python train.py --d_model=384 --n_experts=16 --d_expert=144 --moe_layers=[0, 1, 2, 3, 4, 5, 6, 7, 8, 9, 10] --balance_loss=0.00264 --router_logit_norm=1.0 --init_std_router=0.0151 --lr_router=0.000905 --vocab_size=32768 --norm="rmsnorm" --norm_eps=1e-06 --beta1=0.9 --grad_clip=2.0 --batch_tokens=[32768, 65536, 131072] --dataset="wikipedia_en"
Below are experts of layer 7 (counted from 0) of a mixture-of-experts language model. Rows are named router (the router's row for the expert), gate (a neuron's input weights, with its number), up (a neuron's input weights, with its number) and show model dimensions 256-383. Each number is 50 + 10 x the weight over its row's rms, rounded and kept within 0 to 99.
Before each expert's rows: "gets" lists some tokens that make up at least twice as much of what it gets as of all text. This comes from a sample of Wikipedia text that the model never trained on. Tokens count by the router's weight.

# expert 4
gets: " was", " is", " were", " are", " de", "==\n"
router:44 54 51 53 50 44 59 32 61 54 54 18 51 66 44 48 33 73 37 43 40 29 64 62 28 56 60 56 45 52 37 42 31 59 59 66 39 41 55 61 50 38 57 55 48 54 42 63 51 50 55 51 56 64 46 38 49 48 48 43 36 62 47 53 48 43 55 57 38 33 54 56 67 54 46 44 48 43 49 69 48 47 46 55 52 46 61 57 50 42 50 54 47 55 60 40 49 49 47 39 50 56 48 47 55 65 63 45 55 52 72 40 53 45 32 63 49 47 50 56 37 38 59 49 56 49 37 60
gate3:48 33 39 53 49 31 51 76 44 53 56 56 38 50 62 45 68 50 44 76 45 58 49 53 54 56 35 57 49 55 41 36 49 40 66 42 43 48 54 31 42 60 61 68 51 59 41 30 49 42 42 40 38 49 29 73 37 38 31 59 53 40 44 74 67 69 40 47 53 49 66 63 53 61 64 58 41 52 69 52 54 41 47 45 42 44 56 44 57 56 58 61 29 47 53 54 52 40 37 50 54 39 43 41 43 49 34 51 62 47 38 71 57 51 55 44 41 49 53 52 40 59 57 42 21 40 66 55
up3:73 37 49 42 49 43 65 52 45 31 60 67 55 39 69 48 58 46 54 48 46 55 43 49 55 43 27 48 46 48 63 55 50 45 34 37 55 62 63 56 56 46 51 69 55 53 47 54 39 45 58 41 41 53 47 55 63 55 53 26 48 42 54 50 61 51 40 38 49 33 55 63 57 54 68 59 38 46 51 37 43 46 58 62 69 35 37 57 61 47 50 58 27 52 54 45 52 38 57 49 61 52 29 66 34 49 50 47 58 49 44 70 48 64 38 36 39 27 20 37 52 57 42 50 39 53 42 47
gate4:52 39 64 60 69 49 66 49 37 68 57 37 45 61 72 63 64 48 60 56 41 46 38 66 52 37 47 41 49 43 49 58 44 53 49 49 54 58 52 49 46 61 57 45 48 47 76 63 52 42 47 55 62 45 36 67 40 58 59 42 55 40 56 56 46 45 41 35 64 43 49 41 47 58 63 61 44 43 46 67 51 37 53 51 43 53 38 61 35 53 49 33 63 48 34 53 42 58 48 40 61 58 42 53 43 44 49 33 48 36 58 48 45 36 44 53 53 42 57 30 45 57 54 44 43 65 54 49
up4:55 56 69 58 51 43 68 44 51 58 58 36 51 44 48 61 42 53 57 53 42 42 49 43 66 26 49 31 64 31 62 50 36 50 68 55 48 73 49 46 57 34 28 49 76 43 57 49 62 69 23 64 64 39 35 61 41 43 48 56 64 52 47 52 49 51 40 46 48 51 51 60 45 70 65 51 51 57 33 46 41 37 44 42 45 47 37 54 54 48 47 45 43 56 43 47 59 61 44 36 46 55 47 53 57 58 56 47 50 39 57 50 58 45 48 41 50 43 46 45 40 50 45 44 47 63 40 44
gate5:46 54 64 31 48 52 42 59 67 48 54 50 64 46 39 29 55 51 47 27 53 43 38 59 46 55 32 60 39 43 42 64 43 55 54 57 73 49 54 44 56 48 58 51 57 42 71 49 48 47 65 55 60 71 53 33 57 54 49 15 47 46 61 50 62 56 67 37 36 58 51 37 57 49 54 60 66 66 52 61 50 44 42 51 59 45 44 50 35 54 45 44 39 57 52 28 51 57 57 50 41 58 63 45 47 44 49 35 59 54 63 36 23 52 41 58 40 57 39 59 68 43 45 47 43 55 44 43
up5:45 72 66 50 52 57 56 49 56 46 48 41 57 55 67 72 51 47 52 48 34 48 51 46 52 50 54 33 56 76 55 50 49 57 51 40 54 53 61 49 58 51 42 42 53 50 47 58 65 46 51 63 48 43 51 54 64 48 58 66 51 50 44 40 43 46 69 24 69 50 54 50 41 63 42 55 38 42 46 63 42 32 55 75 50 40 64 51 54 49 47 42 35 55 62 54 58 53 55 42 51 49 57 43 74 47 47 38 49 45 49 41 41 57 57 44 61 54 45 42 54 47 64 41 44 64 54 39
gate6:57 44 56 57 39 49 48 55 50 50 55 44 51 42 66 53 34 53 53 52 46 39 51 34 51 57 26 46 44 36 56 55 62 47 58 55 33 51 30 49 68 35 65 62 38 70 40 60 47 49 41 42 53 54 59 45 90 45 64 39 53 43 49 55 42 47 56 71 43 45 52 28 62 51 69 56 42 45 77 52 57 44 70 47 59 42 56 62 57 57 45 49 51 45 55 65 58 58 59 52 67 74 54 67 48 66 38 53 54 45 53 54 47 40 43 51 40 48 65 56 47 41 38 60 44 52 45 58
up6:58 64 60 48 48 56 59 66 49 62 51 51 29 60 45 57 59 36 50 57 57 46 56 40 40 40 75 32 55 45 49 49 43 60 54 45 41 46 47 37 55 23 57 19 61 47 60 49 51 57 48 33 44 34 38 49 36 65 53 26 57 54 44 37 67 50 46 49 20 49 51 47 40 48 34 37 56 46 39 44 53 43 46 54 51 54 43 35 69 50 38 60 50 50 54 49 67 62 52 58 40 43 60 36 57 45 31 53 50 44 47 52 35 46 68 65 56 31 63 50 46 46 48 62 52 35 43 57
gate7:59 50 43 52 45 46 45 47 63 29 49 60 57 47 58 52 61 45 57 56 37 45 50 60 50 46 31 67 51 51 29 42 40 45 54 50 51 44 40 42 48 49 51 62 53 41 48 52 64 41 47 43 50 55 39 68 35 51 51 41 43 43 47 47 47 58 44 58 76 51 45 57 52 53 53 45 61 52 32 27 58 64 56 55 36 53 48 49 57 52 41 42 43 54 54 64 58 47 26 42 41 33 41 54 35 37 34 59 53 34 46 40 32 54 44 34 40 64 49 33 30 73 59 50 58 48 47 48
up7:35 37 36 46 58 50 50 51 41 41 51 60 44 52 52 29 60 46 57 63 40 47 58 62 57 44 37 60 50 53 59 43 44 46 51 47 38 51 49 55 44 33 44 53 55 60 47 50 74 54 54 59 53 51 36 48 51 51 54 57 39 46 55 58 49 51 32 61 50 54 50 58 54 38 48 36 64 54 40 47 51 41 39 52 47 32 19 38 55 40 53 53 31 79 56 61 55 40 55 44 43 27 59 70 39 37 54 56 52 31 49 51 46 41 55 46 44 42 47 42 45 60 43 52 67 55 35 50
gate8:70 43 61 44 33 56 58 54 50 73 51 51 39 42 38 57 40 50 60 63 69 43 19 47 55 37 63 56 27 39 37 50 49 38 69 39 59 41 36 59 66 51 44 59 65 44 41 70 45 53 59 63 47 44 48 41 45 72 48 49 39 60 46 56 61 47 69 59 54 39 61 32 47 44 52 57 58 45 34 34 44 60 49 48 62 37 62 42 53 49 38 55 56 75 58 52 52 58 63 59 43 56 45 42 61 55 58 52 54 59 37 42 45 54 61 61 61 60 58 42 44 43 60 56 40 53 42 58
up8:64 50 48 35 45 53 48 32 41 54 54 58 40 59 31 70 44 42 46 56 60 50 53 55 59 22 73 37 57 52 55 35 50 41 30 48 53 42 54 63 49 42 35 40 54 44 57 49 54 51 52 43 51 41 54 54 45 68 62 62 45 45 65 51 60 38 46 54 40 53 55 58 59 63 50 45 50 36 38 42 53 62 52 48 66 46 39 63 50 34 29 56 43 56 54 52 50 45 52 48 61 39 35 42 69 40 57 64 68 39 29 52 32 49 65 69 50 52 47 65 52 34 61 56 32 38 36 60
gate9:27 54 69 44 46 44 39 46 47 48 50 51 39 55 61 42 51 55 54 40 53 43 59 37 61 51 52 38 38 61 50 41 53 55 56 56 38 42 47 57 41 40 38 60 39 50 55 52 50 48 70 65 38 53 46 56 56 49 41 37 55 46 56 51 55 52 54 43 58 33 63 56 43 50 44 30 53 39 56 38 43 49 44 38 63 47 56 55 31 63 42 60 63 49 63 48 58 66 58 52 44 61 43 70 66 37 36 53 43 57 61 48 48 57 46 56 58 54 43 46 48 51 41 47 52 54 28 38
up9:47 47 50 46 62 48 59 32 46 66 56 57 52 52 46 60 57 72 54 52 51 34 55 71 54 54 31 62 51 43 44 49 61 37 37 47 45 63 37 49 73 52 52 56 60 56 57 53 59 67 41 56 57 53 51 32 38 53 48 78 35 54 54 41 49 39 33 69 64 52 42 27 56 49 27 40 76 64 64 41 37 36 60 29 56 61 46 40 61 39 46 58 46 53 54 35 49 55 52 41 31 51 48 25 54 50 63 36 61 44 36 45 49 47 36 51 82 33 47 65 47 44 53 46 55 43 37 56
gate10:47 42 42 43 40 49 28 55 60 48 68 71 37 54 33 52 50 56 53 65 48 49 58 54 68 62 46 31 50 44 37 57 65 53 75 51 36 62 47 39 47 69 44 41 46 51 28 55 52 44 55 46 56 48 58 39 41 58 45 62 49 46 55 38 43 39 59 45 57 76 38 58 61 39 40 55 50 27 57 49 54 39 55 44 46 62 56 33 73 50 61 37 40 51 60 48 49 41 45 50 55 41 39 32 50 50 43 79 63 34 57 49 64 51 45 64 49 44 49 45 49 39 55 47 54 38 54 59
up10:62 47 39 57 49 68 54 43 44 53 48 35 37 53 60 23 46 34 59 53 49 51 44 43 56 53 47 35 54 65 56 32 49 46 42 61 60 50 52 67 50 51 53 51 28 49 65 48 37 53 64 46 34 77 44 62 56 65 35 44 49 56 50 43 46 64 62 62 45 44 54 52 45 51 46 48 48 61 51 40 51 50 58 44 53 58 53 63 42 50 35 62 63 37 51 62 49 39 60 50 65 60 54 59 51 59 51 49 46 28 53 50 40 46 63 56 39 61 48 35 57 42 50 48 56 56 47 52

# expert 14
gets: "201", "200", "202", "199", "198", "197"
router:45 45 54 38 46 64 55 50 48 70 52 47 44 52 61 48 53 57 33 53 57 35 60 68 29 59 66 37 49 71 30 47 41 61 52 55 61 61 48 41 46 58 60 46 61 55 34 49 46 56 52 61 67 51 64 36 44 50 56 55 49 60 45 56 29 38 50 40 49 46 57 33 42 68 45 56 52 44 35 47 54 52 61 77 58 72 50 43 69 36 36 41 55 67 38 53 50 52 57 37 50 58 53 63 32 44 57 51 54 49 46 44 48 52 39 44 44 51 54 61 48 45 57 54 35 61 70 51
gate3:59 49 59 37 36 46 55 54 46 66 60 53 43 42 79 54 45 63 44 56 51 41 45 32 55 64 44 65 64 40 55 44 50 67 59 42 51 66 49 48 38 43 42 33 67 66 56 50 46 22 41 41 44 50 47 62 56 49 34 68 60 42 44 44 43 52 73 64 62 40 45 48 45 52 65 38 46 54 48 48 55 60 40 41 59 25 58 60 49 27 51 48 35 43 56 43 65 69 65 40 35 44 54 34 53 53 31 45 41 46 31 37 38 50 64 55 33 52 39 53 54 45 57 48 49 47 48 45
up3:54 44 62 49 45 51 61 57 49 42 48 43 49 48 59 67 50 38 51 63 48 56 38 41 57 50 61 50 57 50 56 39 36 46 54 45 59 59 43 58 39 56 43 36 57 44 46 48 59 04 35 57 46 62 49 50 42 64 35 61 70 56 41 42 42 59 60 51 52 68 47 46 24 61 60 71 45 53 27 52 43 71 48 44 62 52 55 58 41 40 42 35 43 55 48 40 50 58 66 57 49 13 33 54 46 42 58 47 39 53 46 53 41 42 49 43 57 45 54 60 57 45 42 64 42 31 52 57
gate4:46 45 54 44 55 62 36 42 74 44 49 34 62 59 70 65 57 43 49 47 60 70 52 56 38 59 64 53 65 55 62 52 43 57 42 63 72 54 39 59 47 66 45 61 43 50 67 54 67 48 48 40 45 50 56 60 34 49 63 52 60 72 63 48 59 58 54 67 50 45 51 46 34 53 38 34 35 55 39 42 65 59 35 28 49 56 52 39 38 50 34 50 53 38 46 73 63 43 37 57 56 60 45 35 71 55 57 72 47 45 36 51 46 70 43 49 55 49 38 28 51 66 48 47 57 54 55 53
up4:54 38 30 35 52 58 40 45 66 29 47 36 52 72 46 48 51 56 61 43 39 54 43 61 39 52 58 52 54 40 45 60 33 32 45 48 57 31 50 48 19 40 52 38 46 56 39 28 54 56 47 52 58 39 49 41 57 38 49 52 62 51 45 48 55 29 39 48 42 36 41 50 38 46 48 57 57 57 37 31 62 50 46 52 51 68 40 47 37 50 60 49 34 61 46 67 55 42 39 52 38 41 39 36 36 51 51 45 55 56 37 51 58 48 46 40 48 40 45 53 64 61 46 78 47 45 40 54
gate5:41 61 46 35 45 57 49 41 67 57 41 55 44 59 52 57 45 41 50 48 48 41 67 43 38 36 45 45 65 27 45 42 60 51 51 35 52 60 33 58 64 43 58 44 43 50 72 50 53 42 39 44 46 44 46 41 50 51 50 48 53 45 49 57 50 38 49 43 49 51 47 61 65 50 55 73 54 44 69 58 57 54 32 57 59 45 52 44 47 53 38 38 56 32 52 36 60 41 51 39 58 33 52 59 49 54 61 38 48 55 51 48 52 33 42 44 42 37 52 47 56 11 66 47 40 52 46 48
up5:80 61 45 57 53 56 54 35 57 41 60 58 57 61 50 51 24 42 33 28 50 60 64 51 52 44 53 62 33 49 38 52 49 42 43 42 65 55 48 58 41 39 63 65 42 47 43 63 41 54 60 51 49 52 40 46 28 36 45 38 48 56 68 30 48 52 50 30 58 56 52 48 44 45 37 47 54 58 43 55 52 67 67 51 51 52 53 48 56 58 43 38 49 30 66 51 45 54 53 44 33 52 39 45 51 70 50 47 48 63 54 53 40 58 53 56 46 42 27 22 42 36 48 43 67 38 47 58
gate6:58 52 44 43 77 43 58 55 32 69 49 38 55 57 57 65 43 48 38 42 44 54 67 47 58 55 42 70 45 57 51 77 47 58 53 46 53 40 32 52 52 56 61 45 48 55 61 32 53 59 36 46 56 66 49 41 48 57 65 38 60 48 43 62 65 54 43 53 35 53 35 63 51 60 53 46 49 42 50 60 39 55 37 37 59 62 42 47 55 39 56 39 57 51 33 62 63 52 65 48 58 42 52 66 51 56 52 56 67 49 53 43 40 65 52 46 53 36 63 54 53 56 35 46 46 40 36 32
up6:39 36 45 76 50 39 45 50 40 65 40 36 48 47 61 52 30 41 44 48 59 47 65 48 44 51 65 41 42 61 44 63 44 49 55 44 65 66 52 65 69 61 59 64 44 59 65 44 61 55 58 44 57 51 42 38 63 58 53 43 41 59 48 49 52 41 61 35 64 40 43 36 60 63 42 52 46 43 56 61 72 55 54 52 86 47 45 41 43 42 52 59 53 68 53 61 58 55 65 59 54 64 61 37 64 75 41 48 47 43 38 56 44 62 39 53 49 43 43 66 53 45 31 44 48 44 52 61
gate7:38 61 45 48 44 55 56 62 46 67 43 36 56 60 63 48 46 43 50 47 32 59 53 46 45 44 44 43 48 55 49 42 57 53 55 38 30 57 28 40 51 47 31 34 50 50 61 35 58 65 56 44 58 40 46 44 58 41 27 53 53 48 46 50 56 31 43 42 59 62 37 52 46 34 52 47 53 47 56 37 43 51 45 55 51 45 53 55 50 53 70 62 50 42 70 34 60 59 53 57 67 47 56 45 57 63 27 58 58 48 53 47 38 40 36 54 60 30 59 46 55 40 58 61 43 49 49 49
up7:54 40 39 51 39 35 59 40 40 59 38 54 52 42 39 65 45 40 34 63 49 46 51 58 58 40 51 47 55 69 73 52 57 45 55 50 49 45 46 52 58 44 38 40 44 49 67 47 58 52 52 54 60 31 48 57 40 49 50 41 33 49 42 34 57 30 49 56 36 48 55 39 55 38 38 67 29 65 41 48 20 42 48 66 58 51 46 58 60 49 57 52 43 47 45 57 54 41 47 70 31 47 27 55 44 48 59 55 57 29 36 58 54 42 42 56 35 74 59 37 53 66 56 42 54 46 44 55
gate8:32 51 62 48 52 49 52 47 58 46 47 48 48 48 58 69 36 44 57 52 32 58 43 51 60 46 57 43 42 55 60 50 37 39 54 35 38 67 47 34 46 52 54 36 51 46 64 47 56 35 51 50 48 34 46 49 52 45 59 52 56 58 39 52 45 35 49 39 58 63 68 42 58 55 45 64 36 48 54 37 04 37 49 35 56 33 58 48 48 57 49 43 50 37 58 55 43 49 51 51 66 51 72 57 48 35 33 40 40 50 63 57 63 51 49 41 57 44 35 60 61 39 62 43 26 48 43 39
up8:60 45 33 47 52 42 49 45 48 48 40 48 47 64 55 43 31 52 50 37 53 62 40 56 48 65 72 49 49 45 58 57 78 59 42 51 73 26 59 51 57 33 50 64 39 58 41 47 47 35 59 61 40 40 43 38 68 58 51 58 52 27 71 32 47 52 65 42 32 47 51 69 55 31 47 36 52 41 42 36 53 50 46 54 54 53 47 50 49 36 44 49 41 61 61 45 67 34 46 54 44 55 39 39 59 43 47 66 60 52 60 52 55 60 51 66 49 38 30 55 36 57 47 60 56 46 66 48
gate9:59 34 54 48 45 29 46 54 61 64 63 28 53 58 50 45 38 61 46 44 46 47 48 53 36 58 55 51 45 52 54 32 51 61 54 58 68 56 43 43 44 54 38 47 54 51 66 46 54 52 62 73 65 48 38 54 46 34 50 73 60 64 53 20 51 51 50 58 66 37 70 50 53 43 52 41 53 46 37 51 65 58 36 48 66 47 54 45 33 48 47 44 51 64 57 52 52 43 53 45 53 60 51 46 42 46 50 55 61 75 46 71 47 66 51 47 52 44 43 48 44 54 53 60 49 45 46 51
up9:42 45 43 47 64 47 38 59 68 54 34 38 68 59 39 62 64 63 60 39 55 58 33 56 41 57 45 54 52 54 43 43 33 52 45 56 55 39 40 32 41 56 44 65 49 60 44 48 44 54 57 62 59 56 48 69 52 45 49 62 50 41 49 49 50 57 54 49 47 38 43 53 43 62 62 56 31 60 31 46 56 54 48 38 63 41 50 46 40 53 47 25 45 51 45 58 39 38 48 54 81 59 42 54 54 49 49 40 66 47 56 41 25 57 62 57 55 39 49 51 52 54 49 39 56 59 36 48
gate10:64 55 54 32 26 36 47 61 35 46 37 43 36 47 66 71 64 47 49 63 43 51 57 56 48 58 31 58 53 48 25 46 55 62 60 53 60 64 53 42 40 54 46 50 55 66 39 25 40 66 48 44 50 46 51 33 61 68 56 46 43 53 26 76 60 40 53 52 55 55 46 64 42 52 76 59 58 47 31 30 42 55 47 35 55 52 54 57 33 40 54 44 42 46 56 46 59 43 43 42 48 45 46 42 48 48 49 56 42 47 42 46 64 49 34 46 35 55 34 60 45 38 61 63 52 70 32 47
up10:51 58 36 52 44 39 56 41 45 46 58 48 57 61 42 44 51 48 37 47 52 44 49 54 60 41 54 40 47 39 61 50 63 54 55 60 39 57 66 62 40 68 53 54 47 47 42 70 57 56 59 44 34 50 54 53 57 58 60 61 38 52 50 65 63 36 48 56 41 61 60 56 59 68 50 56 33 72 51 42 39 38 45 57 40 67 52 48 71 62 61 54 59 59 43 51 43 53 56 42 44 61 59 45 55 30 49 69 43 45 58 49 28 42 53 69 45 61 33 51 38 60 42 61 56 55 43 49

# expert 2
gets: " ", ".", ".\n\n", "–", ".\n", ")."
router:50 67 82 47 44 37 63 67 51 62 49 54 23 44 45 32 44 70 55 41 50 53 46 54 48 66 46 52 57 43 69 46 29 44 42 63 44 55 58 48 34 56 50 59 39 48 39 42 48 53 71 63 64 38 49 66 40 54 68 39 51 32 29 44 41 62 43 36 59 59 46 24 53 28 63 34 54 50 53 42 72 59 48 60 42 46 47 49 52 68 43 56 58 26 60 42 35 49 37 64 56 52 42 36 44 58 44 66 45 62 32 56 46 44 51 40 57 41 63 57 54 39 61 53 46 64 42 47
gate4:40 42 49 42 41 67 58 36 41 44 51 48 55 54 42 56 55 49 70 58 59 47 34 45 37 49 42 54 56 39 51 59 49 61 46 51 54 59 48 55 46 65 47 41 54 42 57 40 56 40 31 50 52 57 67 44 47 51 31 49 53 61 43 51 46 29 67 65 31 53 61 44 54 50 48 56 57 36 37 61 48 66 48 47 51 55 48 57 42 35 56 51 50 38 48 60 54 57 63 55 34 49 58 43 48 46 55 46 64 45 52 44 68 49 48 50 47 54 55 51 48 47 30 45 41 52 51 45
up4:68 47 33 50 71 54 33 59 49 55 45 49 43 50 47 57 37 51 34 55 47 57 56 42 42 52 49 55 52 62 46 33 60 49 45 46 77 42 35 61 46 47 55 46 59 51 48 60 45 47 42 45 45 46 51 38 63 36 42 57 57 61 46 51 49 50 38 36 47 53 68 57 35 62 48 70 44 56 38 46 38 57 41 50 47 63 51 47 54 59 48 40 37 60 22 38 60 56 46 55 66 37 41 54 53 52 49 33 49 53 60 55 38 48 46 48 51 52 25 24 25 46 48 66 48 55 53 75
gate5:40 45 56 44 62 65 63 40 32 48 50 55 47 49 48 40 54 51 53 39 42 62 30 49 55 47 37 49 57 73 57 53 39 56 49 60 55 43 29 58 46 45 42 46 58 48 46 29 39 55 55 44 43 63 45 64 49 49 55 53 44 55 62 50 51 45 44 36 35 49 38 34 38 51 40 49 49 56 60 30 63 41 55 58 63 44 58 62 45 40 43 55 33 44 43 59 46 54 51 41 47 51 51 62 37 56 62 41 43 51 39 54 43 54 54 70 45 61 64 73 35 63 69 66 32 57 41 51
up5:62 31 51 57 65 54 41 64 69 55 45 50 60 36 61 64 14 52 36 43 64 45 51 38 61 56 46 46 41 53 36 39 61 49 51 54 60 37 23 34 73 47 34 59 51 39 56 53 51 47 46 56 48 34 52 46 37 51 57 63 51 64 53 43 46 59 42 44 55 40 59 45 57 41 52 55 56 48 61 45 50 57 52 43 70 59 59 52 43 46 47 41 51 60 52 48 59 46 46 38 64 61 36 40 40 58 77 50 38 39 45 50 47 47 37 53 49 39 59 70 45 50 64 62 41 40 35 57
gate6:43 39 38 42 58 28 56 50 60 45 48 56 64 57 46 46 57 35 51 43 26 53 60 44 50 54 53 41 42 45 44 48 59 47 45 52 49 30 64 28 50 33 59 42 36 52 63 50 58 42 28 55 40 39 63 49 69 49 50 63 58 40 45 24 71 25 43 51 52 59 44 53 67 35 58 47 52 66 75 54 53 51 53 30 44 48 37 25 69 42 56 55 47 45 53 61 69 56 42 50 39 59 51 53 56 52 69 56 67 49 47 49 51 61 47 47 41 57 67 47 47 44 56 55 55 51 57 43
up6:56 56 48 47 47 53 55 32 51 31 49 52 39 45 51 35 34 59 37 42 43 24 57 64 65 44 48 66 58 39 60 56 37 70 51 41 69 42 45 68 51 43 48 42 59 48 57 51 61 55 42 56 46 53 58 39 59 53 25 30 37 57 36 46 62 37 47 50 51 43 61 49 70 41 62 50 51 73 46 40 48 51 25 49 35 48 42 52 36 62 77 53 60 59 57 52 58 49 65 59 34 52 54 44 49 39 45 54 45 60 71 45 50 42 39 60 39 53 33 39 43 62 40 54 38 46 52 43
gate7:40 61 43 48 63 52 51 36 46 55 55 49 61 48 59 36 46 45 53 34 42 73 60 57 37 53 55 25 49 53 47 38 71 60 49 54 46 46 71 64 45 41 53 55 52 71 55 52 65 48 55 55 51 35 64 32 40 45 56 49 59 52 48 42 57 45 37 47 44 56 56 69 39 58 51 38 55 34 64 51 55 53 46 46 59 55 46 60 42 45 63 38 66 50 52 41 65 61 40 65 41 44 56 41 48 40 51 56 45 41 75 72 56 56 56 50 59 61 49 52 58 40 46 44 60 42 56 61
up7:47 38 52 61 54 37 42 49 58 43 48 55 47 54 70 53 63 49 58 37 59 54 43 62 52 59 56 40 54 39 50 48 61 33 46 54 41 30 58 60 43 55 39 55 43 55 54 64 63 30 48 59 51 55 48 37 39 39 46 51 54 54 54 42 46 65 55 48 75 64 63 67 45 39 44 49 62 42 44 57 46 47 42 42 45 49 46 54 40 50 43 52 52 59 54 55 61 52 54 53 38 36 48 44 54 47 70 46 49 40 65 57 61 38 32 52 69 59 55 53 66 52 43 68 60 59 58 51
gate8:63 48 36 49 60 60 50 69 53 61 46 50 46 50 58 49 48 47 50 59 39 46 46 61 48 48 40 32 60 61 56 38 45 42 55 48 59 53 54 53 63 36 38 54 54 49 50 62 58 50 38 44 43 55 58 41 45 53 51 50 52 55 44 45 50 48 64 50 36 48 54 65 79 51 57 44 52 32 39 46 50 45 58 28 47 54 58 53 57 46 61 60 63 69 25 37 53 56 39 37 52 58 40 56 59 39 43 52 41 41 61 47 58 46 84 51 55 50 47 39 34 52 41 49 52 50 39 64
up8:32 47 51 63 43 51 53 46 43 63 48 50 53 50 41 37 41 44 55 46 56 48 32 45 50 60 56 26 51 55 59 50 81 52 50 59 65 36 39 43 56 62 48 52 31 42 48 55 70 40 62 52 63 37 48 40 68 52 49 43 58 48 52 36 31 54 62 61 57 35 44 57 64 52 51 27 62 64 46 54 58 68 50 35 45 55 37 56 31 50 33 57 58 34 32 57 45 51 48 31 46 43 51 57 43 47 49 56 39 63 66 46 55 63 49 63 29 62 36 71 40 51 38 42 58 57 61 58
gate9:48 42 47 61 70 56 41 49 45 43 70 54 41 55 56 44 62 43 36 47 34 42 51 51 40 59 58 45 56 56 42 30 54 37 43 25 62 45 73 63 48 40 47 45 31 58 58 36 58 56 46 41 36 36 48 51 64 48 59 51 52 56 55 42 33 31 36 63 51 52 63 52 60 67 56 28 43 32 56 52 53 52 48 48 42 46 47 35 62 44 73 61 50 56 42 58 62 57 58 65 59 63 44 42 54 56 49 50 49 58 74 55 73 37 62 31 39 51 59 55 40 47 43 52 52 55 45 56
up9:53 55 55 54 73 53 42 54 54 46 61 53 38 53 67 54 55 52 51 47 35 47 56 57 52 61 55 40 68 45 38 29 43 42 47 44 45 27 65 55 44 53 36 51 41 49 47 44 52 56 51 42 54 45 38 48 67 49 53 59 58 55 57 38 50 46 51 51 64 51 49 52 64 58 52 46 45 45 41 44 54 62 49 48 55 50 47 48 52 55 50 47 39 55 29 58 46 51 60 64 57 71 55 48 61 38 54 51 46 52 66 52 58 34 65 42 33 57 53 52 44 44 51 38 54 74 49 60
gate10:56 30 30 46 66 41 51 56 64 52 35 51 60 52 26 53 33 48 40 44 64 68 51 56 48 46 60 53 48 45 67 54 41 59 58 49 52 47 53 57 56 55 58 43 64 55 73 38 70 41 64 40 48 39 75 50 65 34 51 54 49 57 69 35 47 57 54 44 54 52 44 59 54 63 36 51 46 44 58 44 52 53 61 36 48 48 63 57 40 43 36 53 53 47 41 54 56 48 37 40 57 36 41 51 52 55 33 40 53 53 50 48 51 38 58 44 55 41 49 36 50 62 24 51 50 66 52 48
up10:40 40 30 52 59 56 47 60 54 52 40 49 58 57 32 46 43 49 39 46 61 55 60 59 48 65 58 50 55 53 48 61 40 62 68 30 51 52 47 61 48 53 51 53 54 52 65 37 50 45 54 40 50 41 57 56 67 38 45 41 54 52 59 21 54 66 66 53 48 50 45 55 50 57 31 52 47 38 44 53 56 49 50 56 44 48 52 55 44 34 39 56 51 48 41 61 56 47 57 41 49 42 51 51 41 55 31 52 52 52 54 37 51 58 46 60 52 36 43 33 44 56 17 53 42 58 44 41
gate11:59 66 42 41 37 44 55 43 44 59 53 48 59 51 47 42 27 51 45 59 28 45 40 52 56 46 42 45 51 53 46 68 62 42 34 51 51 53 28 75 59 44 47 70 45 58 57 44 50 48 47 56 35 74 45 48 52 63 69 56 61 34 58 49 52 39 54 59 53 38 51 41 39 48 46 62 58 38 67 52 48 35 55 48 53 47 49 72 59 61 57 43 47 44 37 51 33 35 61 42 48 57 29 53 43 49 51 61 63 56 66 52 47 51 47 45 54 41 49 43 56 36 46 56 50 48 47 51
up11:67 66 45 48 51 44 64 51 52 45 34 52 42 58 46 47 50 48 36 64 34 32 59 42 66 36 59 54 50 70 42 57 43 56 50 53 48 54 40 67 65 58 50 42 31 52 52 45 62 50 45 55 30 65 61 57 32 58 54 63 55 43 39 54 49 59 49 40 57 48 51 58 37 44 47 66 49 43 43 55 51 50 58 57 59 71 52 55 52 53 54 44 54 47 38 57 41 54 51 47 49 56 40 59 60 50 43 56 47 43 52 59 48 42 48 41 55 47 58 44 48 27 40 60 53 43 42 51